Weights of a small mixture-of-experts language model, trained from scratch on English Wikipedia.
Experts: 64 experts in each of 10 layers, 4 picks a token.
Training: a variant of Muon for the experts, 8887 steps.
Below are experts of layer 5 (counted from 0) of a mixture-of-experts language model. Rows are named router (the router's row for the expert), gate (a neuron's input weights, with its number), up (a neuron's input weights, with its number), down (a neuron's output weights, with its number) and show model dimensions 128-255. Each number is 128 + 32 x the weight over its row's rms, rounded and kept within 0 to 255.
Before each expert's rows: a language model's description of what the expert responds to. This comes from a sample of Wikipedia text that the model never trained on.

# expert 2
What it handles: Time-span nouns. Nouns of time and quantity after numbers or articles, mostly years, year, days, hours, months, as in two hours, 60 years.
router [ 90 122 201 155 102 121 140 209 150 133  59 186  92 117 147 183  97 102 208 174 111 100 112 170 107 125 166 148  63 154 164 131 106 103  85 156 129 142 134 113  95 137 129 112 113 122  93  70 121 132  93  76 102  94 112  96 143 105 135 158 156 164 170  57 157 112 227 123 123  98 116 121 147 153 104  86 143 116 157 164 141  98 135 194 108  94  91 164 117 138 120 138 114 128 144 192 135 133 137 124 144 141 135 157 113 110 138  96 134 126 120 139 126  78 142 192 158 149 116 106  99 134 146 156  81 116 113 159]
gate1 [ 65 130 109 172 151 131 160 140 147  68  98 168 211 122 135 147 140 144 104 118 137 105  91  76  71 133 139 126 151 171 130 101 150 103 127 146  49  91 191 124 158 129 120  81  98 148 109  90 157 109 187 225 165 124 160 100 109 122 138 102 106  80 142  83 119  93  78 153  88 105 154 164 161 120 105 174 105 135 120 126 139 127 101 103 182  65 147 144  75 187 107 148 143 133 106 121 133 113 144 128 140 162 153 188 110 136  91 138 172 132 171 144  52  83  87 112 103 157  86  89 149 156 126 118 151  81  73 135]
up1 [148 125 154 113 116 174 139 161 145 136 107 127 152 117 120 166  96 165 174  82 124 153  79 175 132 141  82 202 121 142 135 153  89  97  75 132 107 194 155 160 140 128  53 159 117 118 181 139 139 110 112 146 101 123 141 143  97 135 142 106 174  81 154  53 177 139 170 101 136 137  92 122 178 102 111  91 100 175 154 184 172  77 146 153  97 183 112 145 110  76 186 125  73 146 181 120 163  85 114 133  84 138 134 150 117 105 127  74  82  91 103 124 116 129 178 135 148  85 149 121 112 121 119 113  92 138  96 149]
down1 [151 128 187 155 121  98 168 168 115 212 137 109 163 156  88 121 138 114 153 141 154  87  93 148  96 188 173  92 174 144 119  98 151 186 100 102 167 113 137 149 148 106 106 112 145 111 137  51 145 100 128 127 132 150 128  96 110  86 146 207 129 123  94 120 161 121 129 173 107 152 115  93 113  78  86 188 188 100 158 111  88 161 145 145 146  89  80  88 206 135 140  99 120 128 107 154 204  59 115 111 120 119  95 146  93 120 144 111 108 102 119  99 116 102 147 146 128 131 159 133 164 156 116  98 108  70 121 144]
gate2 [119 104 156 106 157 131 151 128 191 145 161 146  89 153  97 121 158 107 176  93  72 145 175 105 184 152 158 120 119 140 106  99  98 137 139 124 110 134  92 132 136 140 111  80 170 143 109 152  57 109 137  99  71 157 150 161 169 146 127 158 143  57 117 111 113 161 111 186  95 112 137 183 162 138 198  74 117 145 131 120 156 167 112 129 169  88  89 125 167 128 106 117 137 123 112 127 147 146 144 199 157 126 105 146  99 162 120 181 156 139 100 111 135 134 124 134  16 125  86 132 126 139  73 138 112 144  90 126]
up2 [178 159  92 112 125 108 207 157 136 134 156 169 161 102  77 152 154 136 169 144 191 106 150 109 201 122 112 164 166 148 115  89 120  83 116 194  89 135 138  78 134  64 125  96 170 198 110 114 132 140  82 124 148 172 102 145  79  89 152 192 132  85 109 159 176  89 137 129  80 114 139 109 131 124 139 155 141 111 140 116  57 176 108 147 157  91 149 106 133 168 165  95 169 123 114 161 127 116 106  67  77 146 210 187 176 137  91 187 123  93 108 168  43 121  88 148 145 132 143 107 123 186 116 158 169 108 144 190]
down2 [106 147 112 119 121  93 125 129 164 146 138 159  85 130  84  75 127 105 160 149 124 111  93 116 106 171  96 189  97 177 114 122  90 127 106 101 126 168 129 127 110 137 168 127 118 153 195 185 103 127 155 111 135 120 139 173 131  63 105 167 103 158 166 168 141  95 136 114 104 125 152  99 131 162 106 154 157 129  88 131 153 109  93 135 104  95 139 152 178 151 131 104 120 132 173 105  52  35 182 128  89 186 160 191 127 160  26  81 107  94 197 163 114 151 175 109 118 140 167 184 142 125  95 144 144 165 170 196]
gate3 [103 192 146 103 134 147 142 126 151 133 131 131 131  92 136 151 132 161 128 122 159 129 196 112  54 131 155  97 150  99 134 157 129 125 142 152 106  74  78 111 120 145 178 148  91 173 152 107 153 200 124 152 106 141 144  78  94 103  79 150 141  95 182 119 179 114 106 164  95 118 138 138  84 167  50 107 115 128 121 163 104 190 122 142 133 107  95 115  94  92  54  99 102 105 124  98 143 145 100 142 152 101 131 153 167 129 167 185 172  99 111 134  87 124  89 148 128  53  89  96  98 109 140 120 129 132  87 122]
up3 [123 114  78  81  89 146  87 153 120  87 104 116 191 117 160 129  84  97  68 134 137 144 120 133 132 175  75  76 117 116 109 133 146 165 126 143 134 155 113 184 148 158  76  71 118 114 139  79 111 120 106  68 128 102 112 108 197 162 182  71 140 158  95 168 139 147 127 107 123 157 129  94 169 147 117 133 114 117 114 100 135 120 122 112 152 126 132 192 120 130 160 194 149 138  94 119 126  99 147 118 111 130 151  76 113  84  92 148 107 104 122 124 139 160 149  93 100 153 113 150 168 125 128 137 108 151 153 128]
down3 [129 144 147 152 113 125 138  72  97 125 140 105 101 142 151 177 126 101 155 212 125 148 118 143 147  91 181 144  72 147 163 147 139 182  74 141 101 171 132 124 155 142 134 140 200 126 167 154 176 137 189 158 132 174 101 188  78 116 113  92 110 130 110 165 112 152  90 126 172  73 129 119 159 120  81 151 148 172  65  96  83  89 137 140 127 138 129 142 145 108  95 167  95 115 112 113 112 136 170 135 114 145 109 152 143  95 179  90 195 194 132 104 152 142 156 144 111  95 159  77 188 181 179 144  76 121 124 182]
gate4 [167 106  84 107 116 126 121 111 144 119 134 114 145 126 102 127 165 109 111  69 156  91 141 151 144 107 148  90 139 137 125  73 122 158  71 163 155 106 120 127  80  83  95 139 117 195 124 162  98 192 165  99  90 135 131  86 144 155 198 138 110 108 154  95  76 103  73  68 130 104 109  86 127 167 186 129  98 150 122 145 117 183 174 138 153 146 153 116 124 193 108  85 113 120 162 143 109 193 136 136 115 145 171  92 166 119  44 146 145  94 123  78 126 124 121 109 153 117 112 189 149  89 108 153 109 161 147 122]
up4 [108 117 170 124 154 170 144 110 110 155 138 100 136 117 134 114 187 122 113 121 148  89 141  88 128 104 126 150 151 133 130 114 146 153  76 201 119 136 137 123 117 120  51  70  81  95  90 144 197 118 158 102 168  82 157 133 122  97 151 107 161  85 146 117 132  85 112 171 105 127 126  99 127  77  92  32 102 133  80 124  54 145  87 142 144 173 140 127 108 114 136 113 143 136 136 153 175 207 151 111  60 146  85 127 141 156 129 135  70  94 152 104  70 151 117 161 151  92 125 170 116 106 148 166 144 149 125 135]
down4 [166 120 176 110 170  79  97 105 168  81 123 142  77 138  96 113 114  98 105 176 131  85 122 141 120 172 160 101 168 155 153 119 184 107 153 159 132  87 166  79  94 119 127 126 164 141  93 181 115 147 128 157 191 124  86  72 110 102 166 110 145  76 142 156 103  88  99 147 169  91 127 179 140 107 156 149 124  82 131 114 138  81 135 137 106 129 125 114 120 124  87 127 145 134 147 168 118 204  62 115 102 147 157  73 179 142 114 119  87  84 161 186 100 180 103 125 114  79 183 120 148  96 165 131 171  91 142 172]
gate5 [129 196 137 139  88  53  91 140 127 141 152 157 105 136 115 105 152 146 214 153  60 113  94 120 129 106 108 155 136 148  97 148 126 146 127  69 146 118 174 121 134 129 170 102 158 155 147 105 134  71 134 165 138 110 164 125 148 145 156 127 125 158 173 111 181 153 142 137  99 116 117 115  75 136 142 173 123 135 176 172 147 168 120 134 126  83 130 102 133  97 140 133 170  95  89 120 148  81 104 109 117 190 155 122 135 133 115 120 137  82 114 158 152 160  77 106 151  92  89 135 189 137 213 169  89 148 164 100]
up5 [183 148  92 102 122 116  94 112 100 108 154 136 137  78 133 125 155  94  83 134 153 163 137 117 160  79 189 163 129 136 118 129 157  94 195 125  73  92 132 174  72  92 118 123  64 128 111 145 148  89 114 119  56 177 173 166 137  86 150 171 108  67  66 141  96 126  90 152 168 116 111 193  77 124  90 147  91 197 117 135 117 119 154 153 107 170 122 117 154 104  65 114 158 118 118 145 147 134 130  86  95  46  58 134  90 136 109 152 132 180 128  95 176 130 145  56 154  93 155 138 119 181  94 122 136 121 134 117]
down5 [141 106 117 137 128 157 131 151 178 145  87 132  77 138 119 188 127 117 178 110 119 132  82  79  75 118 146 168  83 107  92  97 165 182 103 140 144  64 145 104 192 194 121 106 158 127 134 118 101 148  88 112 135 100 156 167 156 174 143 155 139 111 117 106 165 164 150 145 155 132 164  50 126 110 116  69 168  87 118 150  96 163 124  80 175 110 122 114 127 164  75 115 127 148 100  91 133 168 106 129 127 116 125 158 130  85 107 125 130  82 139 165  73 143 204 138  88 120 141 133 101  86 101  54 117 111  88 171]

# expert 37
What it handles: Nouns and measurement cells. Content nouns and word pieces such as medalist, evidence, novel, plus units and values in tables like m, Total, 2:55.
router [134 119 157 140  94 131 173 131 144 115  92 113  91 106 180 146  76 117 179 147 138 153 152 163 140 109 182 118  58 115 125 105 110 129 135 150 171 178 143 116 124 161 123 129 170  93  80 117 172 129  95 110 161  99 113 126 132 119 137 194 152 130  85  39 135  95 163 153 146 100 114 113 120 103  61 125 158  69 171 154 157  82 136 117 127 162 105 161 144  97  77 138 116 129 171 177 154 139 111  95 107 157 125 148 157  66 142  91  77 136  72 119  85  95 110 128 161 104 167  81  80 103 121 177 115  83 154 121]
gate0 [124  97 107  68 121 172 117  63 100 189 160  78 173 170 110 134  91 108  89 140 117 193 126 118 140 142 104 142 164 120 120 116 132 103 189 159  56 101  96 134 129 122  75 152  80 114 135 104 112 160 113 166 151 119  99  57 145 145 141 126  95 136 154 140 151 165  79  41  99 121 231 150 102 178 145  91  71 109 180 145 113 109 126 145 191 162 120 116 101 156 151 147 139 139 117 127 126 164 172 128  94  89 118 136 168  88 138 168 124 126 110 118 153 128 150 116 135 128 135 161 133 116 140  38 135 145 170 114]
up0 [177 189  56 141 194 124 107 117 109  97 128 109  68 191 186 167 136 132 104 125 126 106 137  60 120 152  83 136  96  50 127 129 135 158 131 163 136 125 176 152  94 184  97 153 103 143 138 165 108 155 158 160 182 128 158 148 161  91 111 141 116 121 135 182 181 109 111 122 126  83 105 113  59 157 123  80 126 136 114 111 120 132 112 102 102 102 121 105 113 130 114 143 124 198  82 174 112 103 135 124 125  92 101 142 142 138 106 149  95 111 131 139 112 120 172 105 120 116 144 166 159 103 165 101  97 143 190 137]
down0 [141 144 131 129 110  59 104 124 127 121 148 140 154 119 124 109 138  64 167 133 150 149 162 141 114 111 124  64 138 132 115 106 142  99 168 219  53 100 129 140 140 141 179  85 127 168  68 135 117  98 112 121 208 109 171  80 172 143 139  88 139 176 123 123 132 162  77 125  70 117 155 104  80 133 176 147 150 135 105 101  99 148 136 122 102 122  69 109 116 213  85 153 168 158 126  97 111 108 142 145  87 106 117 135 116 186 115 148 132  71 152  81 107 128 109 111 123  57  94 114 179 138 115 145 103 201 117 135]
gate1 [109 146 146 161 208 123 104 132 123 133  98 171 141 145 113 133 159 123  98 132 165 135  72 109 147 150 170  57  98 109 131 125 113 139  85 142 152 121 114 150 140  83 157 144 126  84 134 163 120 133 192 192  95 158 120  93  78 142 145  73  99 178 119  63 130 109 155 118 156 193 117 148 115 124 158 164  59 163 163 167 102 143 118 126 103 169 153 130 157 183 121 132 193  66 170 110  80  95 160  78 131  70 123  84 100  91 122 132  97 147 192 127 124 119 228 146  92 110 115 144 152 154 107 114 164 137 110 194]
up1 [104 145 191 114 132 137 115 136 178 156 115 171 151 129 152 129 154 138  96 122 107 118 152 115 191 136  88 229  98 165 155 124 142  88  69  82 174 114  95 101 150 173 126 113  94 132 140 113 123  62 158 151 147 117 147 134  88 112 173 170 162 134 151 127 166  90 182 128  79 121 100 125  61 107 100 166 123 100 112 192 131 129 124 171 132 132 159 136 130 142 172 125 194 121 148 135 132 161 102 120 147  99  86 159 165 177 122 150 100 133 147  85 139 140 154  81  59  73 109 121 137 183 194 135  70 196 144  93]
down1 [147 142  87 132 136  82 143 169 154 130 188 168 139 176  66 185 101 132 110 152 111 109 125 172 119 144  72 135  97 117 132 191 107 106  95 152 123 149  92  86 114  96 190 117 129  92 101  77 110 175  75  82 155 173 127 121 133 159 124 131  70 140 133  97 186  91 166 117  87 176 149 122 123  57  89 139 163 112 159 113 163 175 117 105 116 164  85 111 114  86 146 146 191 193 145 115  95 167 127 116  61 108 166  98 138 139 137  70 109 127  98 134  86 118 119  98 128 143 166 109 132 167 126 126 106 147 113 110]
gate2 [178 119 135 110  72 122  68 185 135 173 150 140 119 183 132 136  72 198  84  90 143 121  95  48 147  95 130 169 122 108 128 142  99 159 129 117 105 114 140 169 115  97 143 160 142 152 132 102 131 143 111 117 151 107 123 106 168  93 122 140  71 167 129 108 168 193 186 105 105 140 134 203 129  96 104 105 122 176 100 112 131 123  84 106 150  99 138 126 140  78 124 126 144 119 142 158  97  87 103 162  94  80 151  94 131 145 164 103 104 127  67 144 115  75 151  93 171  94 176 160 140 115 152 136 150 131  57 188]
up2 [202 150 105 115 141 146 130 143 146  94 120 149 111 149 146 102 139  95 143 152  44 172 189  98  52 157  78 120  55 144 153 134  87 169 159 154 151 113 137  94  85  66  23 157 186 142  89 127 148 106 123  78  85 104 126 114  99  81 128 106 123 133  88  72 192 147 118 120 117 160 129 125 138 119  96 149 101 153 156 105 155 152 113  93 116 134  87  86 110 122 106 114  94 147 101 102 116 189 132 108  70 130 131 122 134 132 135 150 181 114 107 125 108  99 139 101 186 157 131 174 149 126  79 185 127 140 113 156]
down2 [157 130 133 140 182  95  97 141 128 101 123  98 120  93 111 132 139 136 126  92 157 159  65 138 127 113 104 230 133  57 155  91 161 156 143 159  72 145 147 155 136 206 107 104 114 105 120 152 139 138 130  92 134 153 123 221 120 104 147 134 146  76 151 121 152 139 122 111  97 128 182 192 152 133 178 141 159 131 107 182 124 181 124  83 160  98 154 116 178  81 166 142 142 100 128 105 153 101 162 148 117  51 185 166 115 128  85 166  99 133 137  96 124 183 123  82 104 156 160 141  91 138  79 100 160 144 127 118]
gate3 [142 136  33 129  56 143 110  85 104 151  83 126 166 136 143 133 156 142 148 118 166 166 136 104 104 146  65 132 151 117 108 167 153 131 123 117 111  86 133 154 125 146  95 191 133 141 129 120 104  79 169 170 151 109 184 142 109 144 104 121 184 119 142 125 170 177 124 102  67 150 109 165 147 146 104 120 119 116 154 131 148  93  92 112 138 111 111 112 107 144 106 171 135  65  87 174 149  67  86 166 165 163 154 108 159 102 119 120  94 115 153 151 146  73  57 180 111 203  95 164 170 185 128 150 138 138  62  65]
up3 [ 99  92 156 125 189 110  98  91 101 178 128 104 163 116 130 145 113 122  62 104 130 143 105 125 109 155  89  47  99 154 100 138 110 113 176 104 105 115 128 100 133 174 149 175 110 118 148 172  89 136 100 117 132 102  79 153 136 110  81 127 116  79 116 194  91  96 212 134  94 161 137 138 159  45 128 161 144 133 106 141 160 111 156  94  94 125 117 174 102 118 104 117 155 114  85 116  81 128 145 136 126 154 120 156 125 152 109 127  95 174 104 120 169 147 181 150 112 144 149 127 133 113 132  99 138  66 143 127]
down3 [109 139  20 185  82 144 105  86 134 140  57  94  80 151  96 112 104 117 130 129 105 113 106 156  53 149 153 138 138  82 112 144  88 145 125 115  99 195  29 147 145 137 121 143 124 101  92 147  94 123 155 145 147  52 175 133 152 138 127 146 125 156 125 170 133 129  93 124 117 141  78 134  97 130 189 159 106 121 120 111 136 217 126 136 149 181 169 119 154  88  93 133 118 142 156  99 104 163 152 113 129 168  93 171  88 145 104 126  77 133 122 199 110  77 176 141  75 175 129  86 115 141 114  46 102 117 162 149]
gate4 [139 120 121 152 130 191  99 137 130 187 142 162 159 120  70 131 100 136  59 134 123 133 123  78 184  94 146 130  95 190 141 124 175 125  92  70 136 107 140 116  99  95  56 127 105 121 155 157 108  93 133 121 163  83  64 150 158 132 102 175 145 115 185 119  77 153 148 100 135  92 138 107 138  80 147 109 112 118  99 142 105 147 155 135 136 138 161 155  80 158  79  94 159  98 131  97  77 191 153 151 111 130 127  90 138 168 146 155 160  93  93 113 119 187 152  92  90  79 143 146 153 140 156 128  97 131 167 137]
up4 [165 150  98 145 150 140 140  71  97 173 161 133  85 126 123 134 162 137  93 150 142 122 139  86 130 161 104 112 104 177 117 123 109 177 133 139 117  64 168 113  72 109  74 181 102 115  91 140 171  59 150 124 124 142  64 196 102 120 118 176 134 157 181 144  76 106 113 152 113 157 113 103 152 140 135 138 124 171  97 121 137 105 124 155 103 126 176 125 136  52  82 155 142 192 109 170  68 159  89 110 145 170 107 147  70 140 122 107 148 132 139 154  90 133 138 139 127 134 102 102 101 110 122  71 184  97 125 150]
down4 [142 140 149 123  87 103 112 112  98 132 173 134 160  66  70 132 131 168 134 131 172 112 148 130 195  79 107 130  85 170 100 148 114 120 152 176 149 128  88  94 119 145 128 127 192  91  85 141 117  97 145 167 123 115 154  87 156 195 113 136 124 142 209 140 110 122 117 143 100 104 153 150 131 132 124 163 125 157 139 170 170 174 139 166 206 123  70 122 122  93  51 142 132 127 132 116 133 147 124 113 125 132 151 112 116  55 104  89 123 139 106  92 203 109 164 114 113 138 106 141 151 185  84 105 184  95 148 100]

# expert 7
What it handles: Auxiliary and linking verbs. Auxiliary and copular verbs after a subject, such as was, is, had, would, plus some and, to, with in narrative prose.
router [112 111 161 122 172 143 100 163 107 195 212 111  91 155  74 144 142 148 188 152 161 130 114 138  96  81 118 146 134 160 158 140 178 155 148 207 115 198 147 139  98 133  61 108  95 109 135 124 145 105 204  85  97 185  90 102  94 192  71  82 133 118 116 138 110 191 148 124 144 120 151  94 185 159 129 130 105  77 136 155  87 100 118 161 156 143 137  92 114 145 176 134 104 140  95  58 134  82 117 188 119  93  78 126 176 145 124 162 149 159  97 155  79 129 121 141 141 162 171 118 123 135 131  85 208  97 166 110]
gate0 [132 135 127 172 100 122  80 135  83  89 118 146  78  68  81 136  94 151  84 134 119  83 122 119  68 138 152  99 106  40 135 159  92 111 190 134  73 147 145 127  95 134 139 109 120 123  91 157 106 137 123  82 117 171 124  95 161 144 135 131 148  90 131 157 148  82  78 169 101 107 104 133 149  98 107  36  89 146 170 172 129 126 139 112 100 129 129 175 135 123  84  94 136 174 181 102 107 128 102  91 141 181  80 113 128 118 153 123 101 133 126 104 175 160 106 125 107  90  90 127 110 127 154 104  84 124 159 181]
up0 [114 148 105 221 132 149 123  78 127  17  92 183 106 116  74 121 138  96  98 160  77 117  98 153 104  78 152 107  70 122  85 145  78 124 121 119  78 125 180 119 139 164 127 100  71  85 117 141 151 122 149 134 121  64 122 140  95 116 158 104 125  86 119 124 146 129  86 204 119 129 131 103 129 102 138  78 101 145  96 121 142 153  92 180  83 201 117 149 157 123  95 108 151 105 141 132 161 177 128 152 123 158 135  99  55 114 115 123 129 191 157 146 135 154 100  92 120 173 144 128 148 132  78 131 104 138 185 134]
down0 [124  97 178  92 140 108 159 129 157 137 121 209  89 139 123  96 155 101  66 108 140 129 115 152 134 167 135  91 119 170  51 126 162 141 138 112 105 142 151  82 132 159 144 175 133  99  73 164 111 174 101 132  75  96 145  90 147 100 141  76  75 129 169  69 149 108 117 149 113 108 131 137  63 126  61  51 116 167  84 129 155 129  90 108  72 212 167 119 122 131  97 143 115 179 134 135 136 174 137 156 136 179 111 126 100 124  85 139 135 111 192 101  64 147 157 139  77 123  51 149 141  97 135 160 181 101 108 165]
gate1 [ 90 143 132 129 112 167 145 141 143 152 139 108  80 117  84 122  83 115  77  90 168  55 142 145 143 148 111 189 124 158  73 161  89 172  91 109  81 140 118  71  93 112 117  93 126 128 144 178 112 101  86 145 169 126 165 154 144 115 149 130  91 163  96  87 121 151 129 115 137 150 144  91 118  90 157  99 178 126 103 177 104 123 154 102 158 131 150 137 159 107 138 112 134 121  34 129 127 162  96 155  50 121 102 128 142 143  44 107 108 130  89  78 190 105 132 139 120 112  47 118 110 149 150  61 184 116 119  96]
up1 [127  90  97 117 140 123  59  82 142 128 174 112 155 142 156 177  91 125 188 120 114 142 144 130 134 115 136 131 164 100  99 109 151 192 130 119 157  80 166 125 132 173 194 117 178 157 101  71 167 170 179 136 103 135  87 186 122 119 163 134 142 101 104 125 100 169 149 110 116 101  95 141 164 144 116 100 110  92 134 102 157  98 106 164 109 155 164 105 201 105 132 195 130 185 100 143 133 107 154 114 170  93 105 130 123 100 148 143  39 152 169 154 112 135 132 104 127 113 189 125 152 124 112 103 173 134 105 131]
down1 [ 87 183 136 116 120 105 114 106 122 134 128  98  76 135 141 159 143 133  86 144 106 190 154 143 118 125 151 106 139 100 106 128 151 138 113 143 114 139 152  78  82 101 134 171 105 124 130 124 172  83 135 161 152 148  98 151 133 133 134 118 122  72 132 148 124 102 117 118  95  92 201 154 235 114  78 164 116 162 129 207 123 122 131 152 171 109 184 109 183 196 152 185 169 129 137  95 161 169 139 145 153 172 153 176 118 106  35  83 123  74 152 162 160 155 138 131  89 164 148 120 116 145 143 104 128 111  90 119]
gate2 [126 112 122  95 101 106 158 139  85 124 168 151 106 173 130 139 130 122 131 112 193 143 205 135  93 132 145 165 127  57 148 171 125 119 140 126 105 121 102 137 145  91 139 102  94 145 154 190  83 126 164 124 142 178  90 129  98 106  94  89 151  97 143 222 135 146 132 112 126 105 147 160 162 139 144  99 133  86 124 116  77 166  86 159 114 147  84 130 196  97 157 162 137 197 124  85 105  66 153 139 171 166 110 110 105  94 169 132 105 187  42  42 107 125  90 153 150 161 138 162 111 133 138 125 144 162 162 136]
up2 [ 90  92 126 106  43  80 191 133 145 114 128 106  98  96 129 114 103 139 195 150 122  97 126  98 143  92 145 141  98 109 125 106  91 124  80  96 115  89 151 150 100 102  91  73 115 145  55 105 113 114 193 165 128  64 155  75 123 167 160 129 174 150  93  98 116 137 147 124 119 163 142 158 124 167  66  74 101 160 166 136  86 134  76 143 193 128 109 165 112 168 123 121 117 190 151 132 116 167 116  96 118 174 146 162 155 130 114  83 122  97 111 109 132  80 152 120 112  72  82 143 121  74 149 149  89 121  85 176]
down2 [150 151  89 167 109 107  94  98  63 148 119 127 174 122 171 180 132 119 119 126 100 186 175 117 104 102 132  98 200 144 121 112 134 154 152 162 130 185 176 149  92  96 128 146 145 121 183 132 141 141 130 164  87 139 122 142 109 160 152 121 128 103 150 117 115  99  90 156 158 142 126 120 126 144 143 128 115  19 134 158 158  65  91  65 112 139 178  99 160 119 132  63  61 114 156 116 105 128 122 183 133 105  89  69 146 156  99 163 126 171 104 179 112 154 145 126  85 127 168 111 165 178 120 113 208 145 172  68]
gate3 [143 179  90 158  95 160 122 111  87 124 127 109 128  85 117 143 151  72  80 107 159 127 155 119  91  95 127 161  96 148 141 104 118 163 166 179 154 116 138 175 119 114 135  87  89 165 147 134 149 131 176  77  90 116 130 121  95 189 140 148 134  85 137 151 114 156 115 123 124 103  37  79 204 107 137 106  54 115 178  86 107 190 138 128 141  99 170  89 104 122 172 120 124 128 132 154 117 116  92 142 163 155  77 111 109 131 181 143 134  91 127  88 120 132 206  79 143  77 167 146 132 105 113  89 121  82 148  74]
up3 [107 150 125  90 149 132 127 113 105 108 170 137  53 130 111 129 185 121 186 175 143  60 185 116  69 133 117 130  84 145  93 122  78 168 113  81 154 105 100 158 100  87 153 124 130 183  96 151 140 128 100 117 185 143  99  17 120 146 103 112  88 129 114 123 128 161 121  65 131 143 129 180 108 135 133 156 106 159 150  96 129 148 102 154 128 156 132 121  83 143 108 168 190 109 163 151 133  99 123 133 133 164 187 128 128 127 241 154 103 114 116  47 168 102 142 101 142  99 157 150 146 125 103 131 183 141 109 118]
down3 [102 124 118 181 159 167 125 133 120 128  40 153 130 167 133 132  73 142 146  60 135 105 162 181 116 216 141 126 108 191  95  98 133 101  97 114 133 114 134  85  85 139 185 163 129  87 120 131 122 133 134 140 174 147 123 142 157 150 128 114 169 163  73 185 117  79 136  84 114 217  74  67 146  99 116 140 129  97 128 167 180 167 140 102 134 127 106 154 140 106 121  90 129 101 172 140 153 146 105 127 142 127 182 133 144 129 119 142 127 106 119 148 169  95 170 170 131 156 136 133 161 123  95 105 115 204  49 130]
gate4 [107 134  76 120 135 126 102 194 165 148 158 106 136 146 103 115 114 111 126 116 177  80  94  57 136 141  89 130 123 133 152 146 104 146 117  96 138 128 164 152 162  52  85 115 123 126 136  98 153  98 136 109 118  93  75 104  81 163  96  58 130 182 183  89 159 163 124 104 174 181  95  93 124 177 187  42 131 147 118  79  97 119 100  96 112 117 138 154 124 149 132 162 105 128 122  94 121 128 128 131 122 123  94  45 141 138 140  95 134 132 152 149 141 198 157 135 132 177  75 154 176 132 178 141 162 165 119 111]
up4 [139 106 121 124  73 141  92  82 149 104 169 139 125 120 137 151 219  87 149 166 113 199 152 130 152  86 142 114 147 148 114 122 109 108 116 119 142 155 127  85 152 136 164 154  89  97 160 131 129 153  54 132 169 104 107 118 142  83 164 167  89 113  87  99  51 121 151 147 109 169 146 151 151 143 113 150 112 121 119 164  90 246 182 143 148 112 119 134  90  74 129  28 101 145 112 142 130 137 187 127 118  90 113 139 140  97 123  94 129  71  84  50 174 118 136 141 113 123 171 118  95 111 116 121 118 138  74 148]
down4 [137 106  81 141  65 128  88 173 104 102  87 121  76 150 122 155 202  85 125 145 119 103 179 150 159 181 192  95 151 125 163 138 102 106  99 116 125 170 122 112 146 156 132 124 154 176  90 180 119 142 116  78 154  96 118 104 128 149 142 174 151 129 101  68 168 100  79 142 115 163 126 161 118 138 102  76 170 112  97 131 157 161 113  44 120  48 166  95  78 161  74 141 121 142 107 116  52 129 144 108 124 163  95 112 165 102  97 135 128 101 113 126 226 144 101 145 168 120  72 135 202 155 108 154 112 127 108 167]